config.yaml
d_expert: 80
hidden_act: "mish"
moe_layers: [2, 3, 4, 5, 6, 7, 8]
normalize_top_k: true
routed_scale: 1.0
router_cosine_scale: 14.0
lr_router: 0.00107
norm: "rmsnorm"
tie_word_embeddings: false
max_steps: 5372
dataset: "wikipedia_en"
Below are experts of layer 6 (counted from 0) of a mixture-of-experts language model. Rows are named router (the router's row for the expert), up (a neuron's input weights, with its number) and show model dimensions 40-79. Each number is 128 + 24 x the weight over its row's rms, rounded and kept within 0 to 255.
After each expert's rows: a language model's description of what the expert responds to. This comes from a sample of Wikipedia text that the model never trained on.

# expert 59
router [134 122 113 122 104 150 146 111  92 158 102  99 113 127 152 137 101 144  85 131 147 129 120 117  94 125 125 133 130 124 113 135 135  97 105 131 132 133 121 148]
up0 [ 94 147 109 166 147 116 173 146  96  99 121  94 128 141  95 128 120 114 138 112 102 142 105 150 137 125 160  72 133 136 138 136 139 146  83 106 166 151 133 133]
up1 [196  93  97  99  99 123 103 151 150 125 162 113 156 168 132 132 149 115 135 143 118 106 108 100 112 176 166 103 104 121 111  99 142  72 182 187 135 114 165 151]
up2 [104 112 113 127 114 164 132 149 143 122 134 158 130 149 167  92 168 116 100 189 128 145 145 148 144 145 158 106 133 115 142 113 122 131 123 163 173  99 105 120]
up3 [113 133 127 116 154 112 101 118  95 171 142 101 161 146 104 166 149 119 133 105 126 121 144 117 121 137 105 171  92  96 124 112 146 116 115 115 118 113 131 128]
up4 [124 116 161 126 108 128 153 143 140 115 157 140 134 189 109 120 103 150 145  81 167 140 139  98 135 149 136 125  78 106 122 151 159 169 137 119 106 134 146 115]
up5 [113 152 122 145 144  95 150 151 100 126 149 120 107 117  71 147 149  98 141 103 161 109 193 113 109 146 110  80 166 184 107 134 134 134 151  74 123 149 128 191]
up6 [146 128 176 105  58 147 144 146 136 141 121 166 113 156  88 134 126 107  90 112 174 121 140 102 103 167 125 161 120 124 156 138 109 173 166 148 113 125 110  93]
up7 [124 152  86 124  71 128 126 127 115 133 160 125 118 107 130 161  98 157 112 151 137  65 151 117  75  82 129 126 112 167 134 162 100 109 152 121 101 114 121 142]
up8 [120 122  72 134 157  96 136 149 113 112  91 146 135 139 146 131 111 100 143 172 114 103 123 120 139 136 125  89 142 123 154 155 176  97 140 126 158 112 124 165]
up9 [125 141 102 129 124 141 149 100 109 138 117 140 155 145 130 126 109 130 163 115 160 140 169 147 133 116 139 124 104 108 120 129 123 114 129 152  95 121  94 137]
up10 [154 107 124 148 144 106  92 134 115 154 127 137 105 141  91 153  99 183  89  97 123 127  82 147  89 113 154 111 129 132 123 144 138 113  83  99 110 131 154 106]
up11 [122  86 163  85 150 151 158 146 120 144 120 128 117 113  88 107 153 155 135 128 104 140 117 128 122 119 110 102 101 105 153  86 145 162 146 114 103 186  95 138]
up12 [120 120 137 127 122 152 125 151  89 111 120  84 132 105 200 107 108 167 125 134 137 155 166 114 110 113 127  89 148 130  92 171 139 138 147  98 160 128 143 152]
up13 [135 137 132 122 124  97 152 126 166  94 130 113 120 132 118  88 168 113 138 140 141 140 124 159  96 128  95 102 110 105 135 147 119 147 128 134 124  85 102 127]
up14 [103 127 122 114  84 118 179  89  91 101 123 122 114 121  95 140 138 131 159 108 139 152  95 121 137 125 147 118 178 150 125 136  95 179  99 120 125 181 114 147]
up15 [123 135 100 154 146 103 127 115 131 135 118 110 130  90 169 144 137 168 128 153 113 116 124 146 147 137 126 109 125 138 115 127 130  65 151 141  98 116 146 157]
up16 [117 141 151 131  89 160 115 128 143 148 137 163 120 121  94 135  81 192 116 141 160 139  99 118 143 149 133 116 138 111 140 157 146 142 157  94 135 121 113 125]
up17 [138 162 124  96 143 150 142 111 114 149  84 118 130 129 177 166 160  74  97 105 141 144  97 125 168 144 152 145 111 143 124  76 113 128 136 133  85 166 144 153]
up18 [153  92  94 178 150 148 141 121 152 123  96 135 139 150 161 129 117 102  78 188 142 144 143  72  95 168 152 151 138 120 121  87 187  78 148 125 148 131 120 130]
up19 [130  69 148 132 113 142 103 138 112 119 136 152 116 105 104 145 119 122 139 143 122 179 187 127 133 126 163 126 116 141 168 121 127 138 137  87 196  96 108  83]
up20 [107 181 140 108 167  94 179 203 126 133 120 132 153 141 156 132 157 134  93 101 124 159 136 149 137 106 126 138 126 141 140 136 120 101 125 111  97 128  85 138]
up21 [110  86 165 126 134 138 123 134 115 158 148  75 134 156 138  61 132 137 165 162 177 120 123  88 148 116 130 146 122 101 103 135 126 141 138 143 142 101 149 122]
up22 [102 143 134  96 156 159 128 167 148 139 145  91 134 130 152 159 100 114 157 139 132 134 120 137 151 155 131 166 143 140 156 111 137 113 117 168 133 132 150  78]
up23 [132 122 114 178  98 115 131 117 135 132 126 104 154 159 112 136 138 135 122 100 109 112 137 101 169  88 151 140 129 128 142 148 147 192 138 140 128  96 123  91]
up24 [152 101  84 166 176 139 144 118 125 150 143 129 128 144 116 130 105 131 161 128  93 150 118 103  77 104 131  96 157 163 101 108  90  93 106 109 167 137  89 108]
up25 [142 130 138 106 152 135  81 164 112 159 102  94 127 128 125 123 141 114 141 116 128 119 101 133 132  98 165 121 119  72 164 112 100 136 101 148 120 112 140  54]
Spaces in data fields

# expert 13
router [137 132 122 166 124 123 127 107 130 133  94 126 142 153 125 150 105  81 133 110 165 146 129 133 102 108 100 140  67 129 134 142  94 161 132  94 135 119 110 175]
up0 [161 146 157 170 128 154 123 119 156 111 190 125 112 157  95 146 130 129 159 162 127 148 114 126 123 177 114 148 123 162 116 142 125 119 126 135 118 117 145 129]
up1 [185 100 100 152  74 149 139 112 114  95 169 132 146 145 102 119  71  95 108 133 146 143 150 115 134 134 130 131 117 147 179 124 157 128 162 105 124 118 164 117]
up2 [135 136 149 135 160  89 129 106 117 131  98  84 142 101  95 129 107 137  98 111 119 125 102 139 115 143 129 116 102 146 152 121 159 134 130 139 107 124 136 143]
up3 [171 156 119 111 128 119 106 152 130 111 143 129 142 162 164  93 142 105 128  88 168 101 131  94  97 117 148 149 100 117  89  61  99 118 139 165 135 137 158 117]
up4 [142 121 132 140 139 117 137 110 174  88  87 137  82 108 137 170 102  89 171 174 193 119 107 136 106 127  81 149 141  87 139 137 133 160 123 106 124 135 118 114]
up5 [121 119 143 127 125 140 121 158 127 143 129 110 157  98 116 105 150 121 172 134 103  97 119 154 150 143 121 126 104 155  92 142 130 160 158 130 147 128 139 137]
up6 [140  80 115 125 104 120 132  87 133 133 116 165 117 152 121 120  83 120 141  86 117  92  89 114 105  99 148 125 111  99 136  79 127 152 162 179 197 135 121 140]
up7 [143 144 126 142 122 154 111 167 153 131 151 131 171 138 120 107 128 137  98 112 121 100 134  91 134 133 145 159 125 129 158 126 174 118  92 108  75 139 155 156]
up8 [130 110  89 134 152 100 129 132 114 142 142 102 151  73  94 104 130 171 130 182 133 102 124 143 137 110 154 169 134 125 139 157 148 105 127 120 134 132 151 134]
up9 [131 132 100 140 152 139 179 130 183  87 129 130 134 165  61 134 150 109  98 107 160 144  53  90 151 118 144 138 138  78 152 122 146 126 142 107  53 117 156 105]
up10 [133 162 140 151 128 108 104 136  97 129 147 161 154 135 123 115 119 161 104 162 120  99 144 153 101 114 127  92 104  98 194 116 124 161 135 143  55  94 112 113]
up11 [169 160 130 131  87 111 154 133 132 106 118 111  85 147 152 128  82 162 135 102 144 144  99 141 123 123 161 106 139 145 145 151 130 115 110 119 132  95 138 164]
up12 [125 124 131 136 149 119 141 136 116 174 137 114 193 132 146 130 154 120 158 156 110 178 125 126  93 153 105 131 122 162 137 124 111 122 117 130 120 134  87 122]
up13 [ 71 107  96 136 126 124 137 119 139 141 149 153 139 121 117 154 123 149 142 118 102 141 116  85 111  58 170 144 163 151 100 112 102 185 175 116 106 141  96 163]
up14 [136 140 118 123 128 144  91 135 135 133 142 189 103 141 144 143  83 156 157 105 124 126 136 106 129 118  99 153 126 124 135 125 102 132  93 115  95 141 126 127]
up15 [152 160 105 116 117 135 139 109 118 165  96  72 107  92  96 130 161 112 142 102 154 137  87  97  77 170 169 140 114 162 135 134  97  84 138 106 104 148 111  92]
up16 [124 122  98 106 129 140 124 105 137 156 134 113 132 159 133 138  77 119  99 120 140  66 107 176 108 120  97 143 103 141 120 149  77 126  87 184 151 162 135 123]
up17 [100 124 117 106 168 151 117  97 134  86 136 132 162 113 102 153 110 109 144 146 140 146 102 107 112 113 117 105 123 132 117 133 170 146 158 109 129 104 142 145]
up18 [121 119 125 153 123 127 135 153  80 147 137  76 106 120 119 140 131 119 118 127 109 132  84 106 123 167 107 112 120 115 126 171 100 143 116 116 128  61 122 106]
up19 [127 123 169 143 136 167 103  86 201 112 133 129 130 126 104  94 138 102  94 116 102 116 108 160 135 142 100 106 157 111 141 142 126  72 121 115 133 113  98 192]
up20 [ 59 172 123 132 139 143 144 132 121 144 129 109  77 137 113 135  98  88 118 115  83 128 178  95 135  85 150 138 109 147 135 140 138 150 149 177 130 147 164 123]
up21 [ 91 157 139 117  83 129 160 146 115 126 119 123 133 115 148 154  92 145 127 157 150  90 110 115 112  92 136 132 141 115  69 130 136 135 170 102 165  78 177 123]
up22 [123 146 103 123 136 135 136  97  87 135 110 115 145 200 141 124 106 139 145  94 122  99 135  95 119 155 118 101 126 116 135  90 142 124 144 152 132 150 106 143]
up23 [124 116 106 122  85 158 133 132 115 117 109 127 184 128  98 124 123 127 155 112 105 111  94 109 130 123 120  62 133  97 134  76  91 172 104 130 143 133 141 121]
up24 [ 89 142 119 139 130 121 123 106 118 162 129  83 154 151 109  72 123 116 163 130 132  80 128 152 134 102 115 111 128 184  97 125 120 113 106 137 134 211 108 175]
up25 [147 201 151 111 145 123 145 161 127  95 167 127 128 121 127 105 162  91 110 132  84 111 152 126  97 182 128 141  96 160 102 161 124 143 125  95 112 205 162  87]
List and heading markers

# expert 35
router [104 117 106 125 184 103 171 102 125 115 108 149 152 137 129 148 129 184 143 123 142 122 118 143 127 102 123 116 130 163  90  98  90 127 169 118 108 140 160 111]
up0 [148 151 138 120 139 134 144 129 113 149 157 148 137 148  87 159 105 121 136 138 122 122 138 125 146 134  94 129 141 146 104 152 189 102 167 151 119  99 137 120]
up1 [127 130 155  93 119 156 158 146 143 125 176 118 153  96 126 122 159 154 127 147 119 137 133 180 119 126 139 127 138 173 111 147 141 169 158 120 116 124 113 154]
up2 [ 81 146 122  88 157 138 124 108 144  98 131 141 137 104 164 146  71 148 148 118 123 132 130 127 108  99 148 166 118  83 137 115 138 117 141 153 135  57 109 119]
up3 [ 93 102 134  88 154  81 131 127 154 144 135 123 113 136 156 168 141 135 186 100 136 163 112 147 108 124 139 103 120 108 136  64  94 151 193 150 120 108 164 159]
up4 [115 140 136 131 110 134 147 164 123 182 118 133  93 144 128 143 123 130 123 155  98 111 150 127 109 121 115 133 149  95 140 148 135 167 137 197  80 114 129 134]
up5 [149 116 105 143 121 135 136  93 145 147 113 152 133 166 114 126 100 102 130  97 133 152 194 103  98 118 129 157 106 120 126 117 102 130  95 156 102 141 149  99]
up6 [156  92  96 125 140 102 142 111 107 121 168 118 146  83 153 148 113  90 136 109 106 110  89 113  76 115 152  92 144 125 131 118 152 105 117 159 114 164 111 145]
up7 [ 77 143  94 133 114 119 137 121 123 114  94  80 127 146 134 137 120 133  93 125  96 132 168  95 120 115  86 120 108 150 144  92 118 118 137  75 128 130 116 103]
up8 [107  87 143 119 131 157 154 110  99 126 143 119 147 145 149 148 131 152 153 125 132 118 141 155 151 127 124 146 120 112 136 114 151 181 121 106 129 121 123  74]
up9 [134 158 131  90 143 132 145  84 179 111 117 104 137 205 161 138  95 127 145 110 118  83 107 134 140 141 130 129 118 120 102 149 161 145 130 137 122 142 142 123]
up10 [159 130 114 180 124 123 160 112 122 134 139 113 121 144 109 118 137 140 112 113 156 110 116 111 111 135 108  92 166 158 102  99 142 120 118  73 102 127 131  81]
up11 [129 156 118 112 121 134 147 148 126 113 109 132 144 101 161  97 160 113 171 148 131 106 116 147 138 144 172 129 118 117 131 122 133 137 112 105 114 162 137 144]
up12 [148  86 144 103 116 109 108 100 106 125 125 112 125 126 109 164 124 122 124 118 146 109 170 142 110  99 167 159 116  74 160 146 127 105 111 168 113 114 145 115]
up13 [110 165 147  80 135 119 154 127 116 128 112 104 117 120 123 168 133 146 108 109 113 141 142 130 119 122 154 130 141 151 126  97 136 136 117 173 128 105 130 119]
up14 [137  91 129 147 150 150 151 129 131 158 144 113 137 114 167 105 111  94 138  92 148 151 104 123 130 137 181 139 100  87 144 105 130 136 120 145 106 117 155  94]
up15 [142 171 122 156 153 151 160  95 112 133 193 119 155 147  89 138 106 172 127 139  88 116 154 115 122 142 165 121 123  97 106 127 156 118 156  86 153 121  84 149]
up16 [105 139  99 123 116 139 153 105  81 115 141 133 118 113  83 110 108 120 116 130 109 123 126 133 157 150 129 148 127 125 153 158 117 130 148 157 122 104 145 121]
up17 [ 94  75 161 154 103 128 131 109 109 148 134 109 125 165 112  97 114 107 142 132 174 136 153 154 109 123 103 123 136 148 107 140 114 135  98 144 141 109 114 139]
up18 [ 89 157 134  64 178 149 117 148 115 144 137 128 126 137 119 181 126 141 147 127 122 132 166 125 104 151 118  83 151  96  94 114 162 114 125 134 115 134 129 123]
up19 [ 72  99 113 121 113 123 134  97 162 105 130 104 121 167 114 131 140 107  80 153 141 132 139 106 136  57 162 137 139  93 116 140 155 118 138 134 116  89 163  95]
up20 [106 125 122 115 107 163 165 132 123 120 137 127 106 161  89 100 129 121  87 148 161  65 165 145 148 109 108 118 120 105  71 135 104 120  98 111 104 112 130 120]
up21 [ 78 123 129  97 129 144 118 161 122 130 129 101  94 142 127  98 136 134 118 162 145  75 132 148 124 150 150 107 130 112 131 119  88 108 170 107 143 102 152 115]
up22 [133 106 159 151 123  88  97 128  99 120 105 113 144 167 131 120 114 153 118 120 143 144 131  95 107 125  96 149 138 177 137 139 122 122 138 152 109 150 161 109]
up23 [141 137 181 165  93 100 120 174 111 175 127 164 120 144 140 129 151 140 146 142 147 138 133 115  97 151  93 145 110 155 138 130 136 129 127 125 127 137 127 110]
up24 [151 139 109 145 146 142 167 124  91 171 109 135 143 118 134  92 113  95 154 121 144 128 104 149 155 145  95 107 142  93 170 156 157 108 110 144 104 142  95 118]
up25 [108 118 171 104 131 140 105 145 171 128 139 122 166 134 117 112 124 120  63  75 123 130 138 138 137 107 158 116 111 119 133 132  91 117 147 143 130 115  61  91]
Biography subject verbs

# expert 42
router [109 167 114 184 128 117 134  96 141 105 127 167 176 123 100 167 127 130 156 121 125 113 121 166 148 108 125 162 146 146 145 147 112 113 166 172 111 152 125 132]
up0 [124 110 152 123 118 136 143 128 146 133 133 157 130 134 117 142  92 151 128 135 116 147 120 128 110 127  97 105 190  90 120 139  91 139 142 116 105  79  90 158]
up1 [138 107 106 112 133  93 119 139 111 144 163 121  93 144 178 117 166  91 117 114  99 138 108 126 114  87  80 173  93 156 112 140 162  81 117 161 139 125 160 112]
up2 [134  97 154 144  98 154 130 127 152 124 116 172 130 157 118 155 128 147 140  99 107 142 168 142  99 134  56 108 102 111  94 147  90  94 109 130 124 146 138 147]
up3 [123 174 130 161 115 155 115 144 143 127 109 145 138 106 123 148 135 141 187 133 153 123  93  88 155 139 110  68 110 100 116 163 141 166 130 163  94 150 103 109]
up4 [123 137 127 143 127 120 150 155 113 123 129 109 136 161 125 139 148 113 109 164 156 124 142 153 139 143 155 144 110 139 120 176 137 134 136 112 116 145 121  97]
up5 [108 118 118 123 112 127 120 145  97 177 179 101 133 167 154  89 129 134 157  92 108  96 108 170 131 177 139 152 104 140 157 130 100  87 170 145 153 145 142 159]
up6 [121 116 121  81 137 121  93 142 184  99 147 116 188 173 145 160 158 152 128 114  92 174  99 123  95 166 142 120 161 173 121  84 140 182 154 113 111 135 124 117]
up7 [109 150 144 140 108  89 120 128 103 128 126 120 105 168 127 139 193 128 142 169 129 143 122 119 150 138 138 150 117 100 136  98 115 190 147 133 122 130 123 149]
up8 [ 88 141 131 138 113 110 142 152 129 152 126 100 114 141 126  78 104 158  77 117 168 105 147 121 139 150 124 127 103 125 170 115 135 133 128 121 125 137 123 134]
up9 [123  86  99 116 123 160 120  75 138 146 129 131 111 118 145 123 121 133 131 173  82 167 126 136 159  90 122 134 124 178 140 117 140 134  96 118 104 146 150 115]
up10 [124 112 126 128 131 128 110 133 131  96  79 120 151 109  88 132 120 100 106 114 153 104 130 168 176 143 148 146 129 139  96 150 183 156 141 105 135 116 172 128]
up11 [148 150 145  82 172 112 126 151 139  97 102 129 135 153 117 151 122 142 167 149 158 160 156  97 153  84 129 133 123 117 136 101 165 128 117 135 140 144 150 106]
up12 [149 119 130 141 131 118 124 132 138 107 108 156  68 152 124 114 131 176 121 111 134 119 151 172 153 137 176 131 156 159 100 102 161 134 139 143 154 147 122 127]
up13 [160 138 112  87 156 124 151  76 119 142 205 152 119 137 127 119 155 119 111 115 128 140 108 123 100 132 144 100  92 124  89 146 134 125 158 110 162 121 123 102]
up14 [114 150 134 122 165 129 150 136  97 142 104 126 185 164 135 160 143 121 129 161 138 125 129 142  89 141 111 135  96 132 123 113  97 140 119 125 133 135 149 124]
up15 [169 131 122 121 121 105 107 113 128 118 191 110 130 150 174 127 188 130 190 130 118  89 131 123 116 159 123  90 101 149 125 126 135 135 141 152 109 135 145 145]
up16 [170 132 122 117 150 145 119 131 140 143 107 138 124 135  97 124 142  82 150 126 117 157 148 134 130 120 152 118 125 185 135 148 107 150 129 150 156 104 138 173]
up17 [114 137 144 121 117 139 139 124 180  85 131 121 122 109  68  90 113 154  99 127  93 159 130 106 163 134 159 176 113 131 146 143 105 138 139 116 123 114 133 139]
up18 [106 113  80 154 170  88  77  88  99 117 117 106 122 171 151 137 151  79 106 140 132 121 124 131 115 119  99 141 164 114 112 105 157 149 123 113 153 106 142 106]
up19 [147 114 128 134 148 108 146 201 121 145 141 112 154 154 131 111 155  90  98 169  92  74 134 113 126 102 130 131 121 111 155  87 139 105 133 170 103  85 147 128]
up20 [107 143 128 112 105  97 136 124 101  83 126 130 115 125 114 128 135  79 142 143 115 145 134 110 117 112  89 135 150 150 155  65 143  73 130 103 121 167  98 133]
up21 [116 119 176 106 169 129 112 125  96 140 150 131 150  85 170 133  92 137 111 123 141 124 137 128 110 135 108 158 104 130 112 150 132 103 105 139 134 131 176  94]
up22 [101 148 160 125 160 136 152  67 137 128 180 159 129 135 151 134 119 157  91 141 137 138 127 131 121 105 148 156 150 138 130 162 140 132 147 115 114  49 125 171]
up23 [145 136 104 133 154  96 132 143  97  86 131 139 144 129 121 153 121 188 124 119 146 107 106 124 156 132  96 132 128 116 134 126 154  93 122 119  97 138 116 169]
up24 [172 147 124 177 156 120 116 138 127 120 150 101 166 110 130  86 147 132 135 123 137 123 125 148 135 116 127  97 147 144 170 174 126 124 143 159 108  84 127  84]
up25 [157  93 105 106 156 137 118 155 142 105 135 108 166 145 166 168 115 172 131 148 121 164 179 147 113 101 176 107 126  99 157 138  91  86 116 122 143 135 113 131]
Determiners and prepositions

# expert 2
router [109 123 114 155 133 128 131 139 128 103  87 170 153 130 138 120 169 139 118 139 116 105  97 189 107 163  83  90 145 112 123  67 117 125 122 112  98  90 130 127]
up0 [137 114 150 113 114 154 152 118 108 150 165 139 133 111 115 139 181 120 103 105 161 166 184 122 143 133 126  84 126 136 128 187 128 135 109 124 136 147 145 147]
up1 [151 122 110 143 144 147 114 142 123 128 174  93 151 130 132  88 141 102 122 118 132 169 143 146 145 137 133 133 119 154 159  79 128 157 127  93 127 113 148 105]
up2 [ 75 107  78 138 124  94 128 121 135 148 139 131 139 121 124 134 124 148 164 153 170 132 129 127 171 131 130 131  93 120 113 125 179 116 119 147 150 137 127 104]
up3 [132 115 108  98 113 147 150  88 149  91 131 113  83 136 113 101 153 138 140 144 135 158 140 140 119 130  91 106 150 143 141 103 134 129 118 196 100 129 170 144]
up4 [105 178 174 159 116 107 136 118 102 170 144 156 107 128 123 147  96 123 169 141 135 140 172 147 111 104 156 135 106 170  80 126 115 117 116 110 110  83 157  78]
up5 [160 148 112 135 115 117 114 144 124  88 132 150  82 123 118 150  98 111 107  99 126  82 150 124 167 175 155 128 129  96 177 123 106 116 117 106 142 103 137 138]
up6 [104 112 127 112 102  99 116 113 104 160 133 110 148 128 158 137 124 141 176 109 144  97 129 159 125 160 102 101  90 107 124 108 139 143 156 154 148 128 133 111]
up7 [113  96 138 161 140 126 157 134 146 120 125 151 132 113 183 127 133 166  99 159 203 126 142 166  91 141 152 133 100 108 113 157  99 142 156 154 130  98  93 145]
up8 [110 112  75 119 128  94 146 107 126 115 105  92 114 143 122 104 114  94  90 125 108  70  87 124 117 106 136 112 121  97  76 119  96 144 144 130 130 106 126 108]
up9 [116 185 164 122 110 160 107 118 122 109 175 159 178 131 129  73 114 171 160 170 162 106 108  55 141 192 140 146 145 142 119 165 140 104 106 130  89 118  84 105]
up10 [148 133 121 106 123  90 130 106  98 134 136 178 160  96 139 116 103 109 127 116 139 130 121 137 125  87 134 107 164 136 141 123 152  77 114 153 157  58  98 109]
up11 [122 151 159  99 118 142 109 159 114 104 129 138 122 110 140 148  96 136 117 112 179 163  92 164 125 112 103 112 161 153  93 107 152  79 172 126 115 145 111 156]
up12 [104 115 128 179 156 128 104 118 121 148 122 130 139 152  86 123  99 103 136 127 127 154 142  97 121 129 151 128 131 103 127 147 117 152 127 151 105 167  99 168]
up13 [179 129 158 113 121 115 134 152 125 136 149  91 124 144 115 122 119 171 111 138 179 151 134 150 102 124  82 138 116 104 112 152 149 128 134  91 124 119  94 135]
up14 [135 168 153 125 105 133 149 119  98 143 124 173 111 139 126 120 128 129 101  86 143 143 127 122  67 163 130 109 130  85 127  83 155 110 123 110 118 169 119 129]
up15 [152 152 101 147 138 111  61 102 111 129 142 121 166 148 124 135 135 122 144 156 141 134 202 164 142 179  94 105 177 161 137 116 143 140 135 131 141 104 148  72]
up16 [140 143 132 145 116 106 164 111 135 164 126 174 143 164 144 155 126 147 102 113 106 161 155 129  84 124 126  92 141 145 159 140 112 130 101 140 116 166 108  96]
up17 [111 134 137 138 130 116 111 120 139 109  69  97 112 126 108 105 133 124 118 149 176 124  88 108 126 104 116 165 106  94 148 116 162 170 149 156 172  97 134  78]
up18 [139 111 132 151 142  88 129 141 111 165 170 113 153 130 130 133 119 110 130 171 156 135 112 152 108 143 151 107 153  90 101 107 116 128 114 118 118 125 104 134]
up19 [121 171 138 105  97 162 107 183 128 169 112  92 127 151 128 131 132 118 134 152 156 115 102 171 125 143  95 146  62 115 118  97 135 146 136 125  82  82  97 152]
up20 [ 97 125 127 104 129 130 101  98 143 145 114 113 163  88 117 133 104 135 139 145  87  93 122 136 120  85 169 114 148 116 188  94 125 141  97 102 167 112 150 142]
up21 [166 144 123 139 133 158 179 130  95 167 148 150 110 122 145 124 109 111 132 128 107 132  86 134 120 159 107  92 116 154 149 149 170 130 130 140 116  65 110  96]
up22 [125 135  85 122  66 133 158 153 153 173 113 146 112 139 140 143 124 113 113 135 114 121 137 108 108 174 151 138 131 156 106 107 136 147 133 105 122 171 128 164]
up23 [106 150  82 102 101 120 137  84 141 131 113 147 143 145 101 102  63 107 142 104 155 134 151 134 125 121 109 165 165 131 143 117 156 123 118 133 140 134 132 177]
up24 [124 109 152 126 126 140 107 101 100 138 160 102  90  89 168 102 142  85 135 144 114 148 118 149 125 128 156 122 119 144 148 106 130 120 148 170 160 155 159 116]
up25 [141 148 125 134 145 123 135 164 118 127  80 122 163 143 176 128  91 115 149 121 129  77 116 105 139  99 161 100 141 112  96 185 161 159 117 110 122 185 124 107]
Sports match narration

# expert 52
router [121 104  88 127 160 106 184 116 150 121 116 126 125 129 135 100 127  84 146 150 106 166 146 123 145 141 130 133 122 146 155  97 132 139 213 132  98 131 131 151]
up0 [145 103 152 155 116 115 117 152 132  99 132 111 120 148 116 129 135 107 142 127 125  94 105 138 171 118 104 131  83 140 125 114 109 126  97 167 133 115 137 107]
up1 [ 92 165 148 172 145 132  88 134 169 135 154 141 152 113 116 104 159 116 121 136 132 119 118 129 150 154 101 138 114 112 114 151 128 109 125  70 126 139 117  86]
up2 [172 134 157 118 103 105 133 104 145 142 132 171 155 147 114 149 127 169 102 136 178 119 136 100 155 148 136 112  86 133 102 108 125 139 101 168 154 110 128 103]
up3 [130 162 154 100 169 110 108  76 114 131 139 164 132 156 112 147 133 127 146 170  84 129 159 156 114 151 112  95 143 144 144 137 141 139 171 141 107 149 145 114]
up4 [112 111  88 115 148 149 162 118 121 128 132 140 131 109 186 162  97 136 119 113  92 122 144 144 104 105 115 141 141  84 124 124 131 162 137 137 115 114 126 138]
up5 [107 129  96 159 120 124 134 134 147 105 125  70 105 132 136 106 115 125 110  68 139 109 114  77 100 144 135 161 104 129 116  85 137 117 141 132 120 143 146  86]
up6 [139 139 108 161 169 158 110 150 101 139 117 128 152  91 123 154 117 157 150 117 114  96 135 152 141 129  90 120 104 145 170 129 102 127 152 155 117  78 142 113]
up7 [119  92 123 127 161 138 116 145  68 153 142  93 110 160 162 122 151 147 155 142 155 120 174 123 126 139 172  96 140 102 109  92 168 156 105  94 123 132 137 156]
up8 [179 103 147 122 172 157 144 143 113 130 128 118 128 131 131 116 116 134 125 147 114 112 129 156 124 151 139  69 154  94 186 156 114 153 157 131  55 100 134 131]
up9 [118 172 152 137 134 131 102 137 150 107 160 125  88 160 109 143 119 148 167 134 107 114 127 116 156 128 170 138 153 126 156 112 110 126  99 143 123 106  97 130]
up10 [104 110 103 114 114 103 121 139 104  85 136 156 125 111 129 138 148 164 150 114  64 171 116 126  83 121 114 107 150 131 146 122 145 138 151 130 111 118 120 130]
up11 [ 96 133 147 111 149 119 112 164 110  89 113 138 135 125 137 135 126 145 138 154 135 131 115 132 145 136 127 136 122 153 131 139 199 115 117 183 177 102 118 139]
up12 [172  88 143 142 137 137 140 119 148  71  90 108 146  92 159 116 102 121  94  99  94 137 145  92  89 151 107 143 135 145 139 103 103 125 131 154 122  95 146 106]
up13 [153 122 159 117 147 126  97  48 153 137 155 145 137 139 143 113 156  95 137 130 138 142 140 157 122 142 187 122 109 143 101 149  90  85 122 159 101  88 117 149]
up14 [132 103 118 145 165  80 120 110 101 148  83 133 125 116 166 123 100 159 149 114 123 125 153 134  83 171  98 144 150 147 124 121 114 131 129  73 138 169 110 117]
up15 [192 151 157 139 198 160  93 116 132 107  97 124 162 165 116 102 147  82 150 150 108 156 120 126 137  99 136 139 108 135  92 114 142 139 150 144 109 104 145  98]
up16 [112 103 183 114 136 136 105 128 134 125 126 133 136 130  78 145 148 166 154 125 117  87 105 152 125 157 123 122 140 139  97 115 132 114 154 173 104 120 128  98]
up17 [146 139 127  94 111 114 101 108 138 158 151 164 127 108 174 112  77 149 143 127 152 126  96 169 148 146  96 160 114 143 105  87 133 147  91 113 148  96 115 108]
up18 [160 144 125 140 134  92  98 100 101 108 159 183 140 153 143 106 135 131 146 117 132 110 145 139 108 124 176 103 145  87 143 122 170 112 135 145 156 128  91 159]
up19 [182 138 100 113 114 144 140 112 159 152 130 152 112 171 155 101 127  89 145 107 125 172 148 160 140  94 126 148 122 121 128 155 129 128 119 117 157 152 158 113]
up20 [175  98 154  96 110 157 119 150 141 108 144 162 132 114 149 127 123 112 129 174  81 102  78 140 100 129 142  98  69 146 123 155 109 147 117  92 135 141 126 121]
up21 [119 113 137 142 147 104 151 140 117 120 125 154 171 147 117 121 179 122 170 144 140 129 115 101 134 190 119 149 102 101 159 165 148 121 152  91 188 129 108 134]
up22 [168 100 157 137 151 117 161 136 111 129 154 125 149 120  98 101 142 136  94  97 174 109 161 126 133 140 115 170 139 129 125 122 147 144 133 127 140 116 138  95]
up23 [ 63 128 151 123  72 186 134 139 124 143 115 133 105 162 138 107 147 128 121 122 101 123 132 172 122 128 111 139 106 154 169 115 138 136 103 132 149 138 124 160]
up24 [140 107 110  99  87 114 161 139 123  86 101 129 132 170 151 154  91 128 106 174 151 109 123 126 118 174 153 113 156 127 127 162 134  93 107 117 139 119 165  91]
up25 [124 135 154 155 129 147 138 135 147 140 141 106 159 138 110 138 112 153 151 114 101 144 128 146 108 117  95 133  96 138  93 120 146 131 125 146 127 157  91 114]
Determiners before nouns